config.yaml
hidden_act: "gelu"
balance_bias: false
norm_place: "pre"
norm_eps: 1e-05
init: "uniform"
learning_rate: 0.000684
beta1: 0.95
final_lr_fraction: 0.0
train_tokens: 578800000
Below are experts of layer 8 (counted from 0) of a mixture-of-experts language model. Rows are named router (the router's row for the expert), up (a neuron's input weights, with its number) and show model dimensions 256-383. Each number is 128 + 32 x the weight over its row's rms, rounded and kept within 0 to 255. Numbers have three digits each.
Before each expert's rows: "mostly gets" lists some tokens that are sent to it at least half of the time. This comes from a sample of Wikipedia text that the model never trained on.

# expert 4
mostly gets: " known", " named", " called", " JPL", " Genus", "loan"
router:159087194060089207131164120064133166120116137102105086058106106131127162143091153052094125121133116181091108128145135088128050109120205167056126146095052183175160163141134072117164202117148128141158156161132124062118147125083132174106168187137173166104134125135064093159162158154135062168159113090167107141122121063097129119137124156143132114122103127153138117154173150147094081112160
up17:143166173091135159125144154110189113175175074061132151137162139102122119104135069122129083107152121094142096107124147142138153162157141096092153174114120128111089153119127137098117131144153103118172171154156202199086100127086148137088087118151074135116133154149131117066112154121093118167120138131149145154213115162196104169112112156102121186084195106145097108151054171165074164102155
up18:140161166116172056120175140152117170140141179090130095139170139103137089134159138124105082144098139103129143081114102038114133143106118160126110090130110104123091136118145085131176107191153123111144132125152147132123201159162142070202150092110121129149111160152128065082108165158187124110115131105190150168126160136179198128142141136153131186204173089118105156165122162148045129102141
up19:143178150142150081121133149153164152159105126147143132159146096085100151156084057135159183110099088121151103167078108124159106136212040107106151159112120142098067180134088201150122151108098089144137105107192141178128162130099099102087088107133117144119122143152155127100099148096183095091069130133106183145137152143129109144128088135152203121123142141141136135144100171069156183137154
up20:150157133103146184117153158076151184180158162069068101118106163109120124109092137119119140130147120166099086115103135085148127131146158137112129101078035132179081158101169128152079144131152134172082066090156136186077145200160070091069086139095081110139099118117128117149079162125192107167157185208188157130209128157154067121137121143176115135118129172077126147132153116104121136131140
up21:108097175152175144128133119168160144142109129108119122110155123112121141132119133142162094141155118141161136099127129078077124123177071096161159148140144145104144112056113134144151136183087109132066124095145182164154188135162111155097154135127091133123116152080074125091119109130152109120128066159108150127103153171143114135163137121185226103147111135124163149178116107150078169074106
up22:141135126102201088147242159203133160070086064100157086106143094091072156184166050085081125139111170140086169117164187086119070082138132137135097137151118139181103145099080058212118194134118160115141141166128153111082125126110161150116083083113112123130086114109123075078124134122157112128150181132101143117142092123136146104114164132168074135161100075079118148190138214083094092117161
up23:166107128118106144179102070196201148107141150051129107132114117089114128127170121131179165135054134210138137138145111084147138148112063109129154100145094149111124141156109136173116095140168150096170117195161143148172140159104117138135117133175157182137099174134162155133086208127151073057130113152098121152136097082154108161099131174138078087116205099041116183156129117126104119129119
up24:058122130063104080145147092102117194141122129051120141131142130101106080111100135140113125151127122120150146117150168143152093120108166081105076086144138197104107134101167139185104115090120136121140054126148110124105130080175133164108106064146075155169151132179135139157145088128074127115122162127157136086127086071065092139086113062169149134206127125043171140128144114117124130142204
up25:049186182119146146184098096115108115198137111119150079142143109084128097194160147134175076129125111136150109111106135156184130121140098155088163133128113168133129164115135128122078116154115069173148133182150176079098144120172160136096121115133155122155103139148124171144114159097200124192153151117121128173162210108170125138123165069174158140139139104184110164139147139128114160104142
up26:096140141133099160115124160148179154106124139100168119154098123172073092167117117140140032113126096051089092178113159134117094157161092124132075206141146142149115141130131146177181104148108168082104161128158187083158097140158134104131080096169108118153138121147051170093146140192099101166118117099117170119093135130202132080088153186172093126084134067129133136145146109132155128084101
up27:078142115066130163123115134140112159139121151081168138089107163115173150128099112134143120133149139173101171107158116112123108123168105105130133177134124216122138141130136095165136166097092096122061126216161160109113203150116175171112109173154144084134099130099060104123133128099165109172140107130157128116126137152156148082095115100160159174060166123096077090112146102141072162107159
up28:097118147055109125129112128076110118073099110137042129083121150139058129141137103060144143147092116079068116146113175104118187129130122193104132088153081096129086140124161149167155168087139124156164193150088122096130163173104172114073140080120053139126124123171081104155160172165176144159160119126144164127140149171156091123167112125113083160104134130068165145181122108089132152147147
up29:148133156091143092108213159091154172123111138113169160100093134096164143165106119063142063105137159060095137155104185114179038135174114137116110169064110150193126161124093143117110178100092099070152121171070131161066140128088166121109149100133099119091158138094171105091102140055124063110128110172156139118066100083171146154093153167141111131111110087116140127199112148156134155155169
up30:107116140120108141178121049116198148091138125090127142119168156097081145122076104115165093138099143130124169124124157145118164143169124103112136086103096146141064115096097124133175201089117114162126111166141122144101130098142213170112100098185098092127165162092127140142132085085099033198067143137135121167132120116167170160108129134145134152146152151094114116114192115120097145118131
up31:108204094161148160171171096077085116120150139074087093151177116114072060179093115104134049139115124111092103157138177146125168099122139160082142124171098158127164145140132129151108116103094130121153125181130131144130113108146146117126160125149115209116190093181171093166119165083079132130123120127138116184125105119138103166154173186101094169177129089134147131114110148089143079120183
up32:092103118107115162163113096118143133080112127113166157127126143165069105107126081076214094144081117134119077104125097134100118145218144100098107144157146166127106158125114183149177152089094134166144114114165149155099126108145149147083120099222113152188147131137116164112138184174145147131147121198155132219114131074156110107108177165099159147092176120126129160149125145065161176097087
up33:085174107098187131104184150161146163174084166105065090132144173125138115143155126079146100087121138110192119125105118146177117110142165211130124158162101153147123191135096136139124142171105140148088123127105102129118197198182102126116117114147108198158141117147109077103092215154186142157152157160190152132190113104189135157167109170145146123139116157109127082177095131129110147165165
up34:144202126143104159124060196108125169082193100133083155130095080047133115125112105107127178140132127185091105137124165149133123173063130149121160107091121131084096091130134136135151147184121143167135117091208209119099143120151091122153186115106116121142016151186128145085097146113129093131208179110117143111198132086192103161076106106124002132116123068121097098135059056100127090133093
up35:137117124156104125116173108149167125095160108112074130131210118075124185109094157162183183153090103100047107107093121069106150162100109126128164094111176124194098152065140162164130114140139120151108113120170157170127177125167067121103135161153092153157099115169099118122112112173112112135130125150167147090133124156116088093159148154099119149105124109098177172151118167141150165093101
up36:048109127112145147105154168138153129088146090080154155122135146127085143145131112162131176208091105173148134118185136147166134088136135138160071133140106112113153148080109138163061116092088166152146100143193171078118080074117124109115125142130123149148108075147120180083103169170127126106124171114080120207190132168191101166161120083126144130133151143143117196144059136117086104050152
up37:114099141105153077145189161147105142124160093088145138133122099132090147199051138104124104128113093128085111107120135094080089140133104130094160121124134104108098166052136147177149097098049162142061070126087173178143124157159106161147088128135120189162154147171131138118122178170156164176085120144178176113107143159131109112174084135134088079084133130149130121110147122119091099089122
up38:086185090143166095206114071076136164114120089086163168105133132035119139148137104122100171114148093142114119141151114118174116151127121130133091113173116149086117171112097066139047109146099129117139104149159125112078181144123134103134142092169073137125164133200092133086134116141166157116161110116094155132126161095130137132207169076129087179152105136118139132155143137132148143134151
up39:079138175092158122110155117116137153178153153087186107142137106079163143153151132179142118119114121126143133125072204130141187158177068097157095123111138164160107153114129172152156135127116129146128153104148124099179082135129121157095081067150123156127112156141075105132125137130149140118136163131102118173072174093136164135195149115080082156098116111065138107156128202077147144131093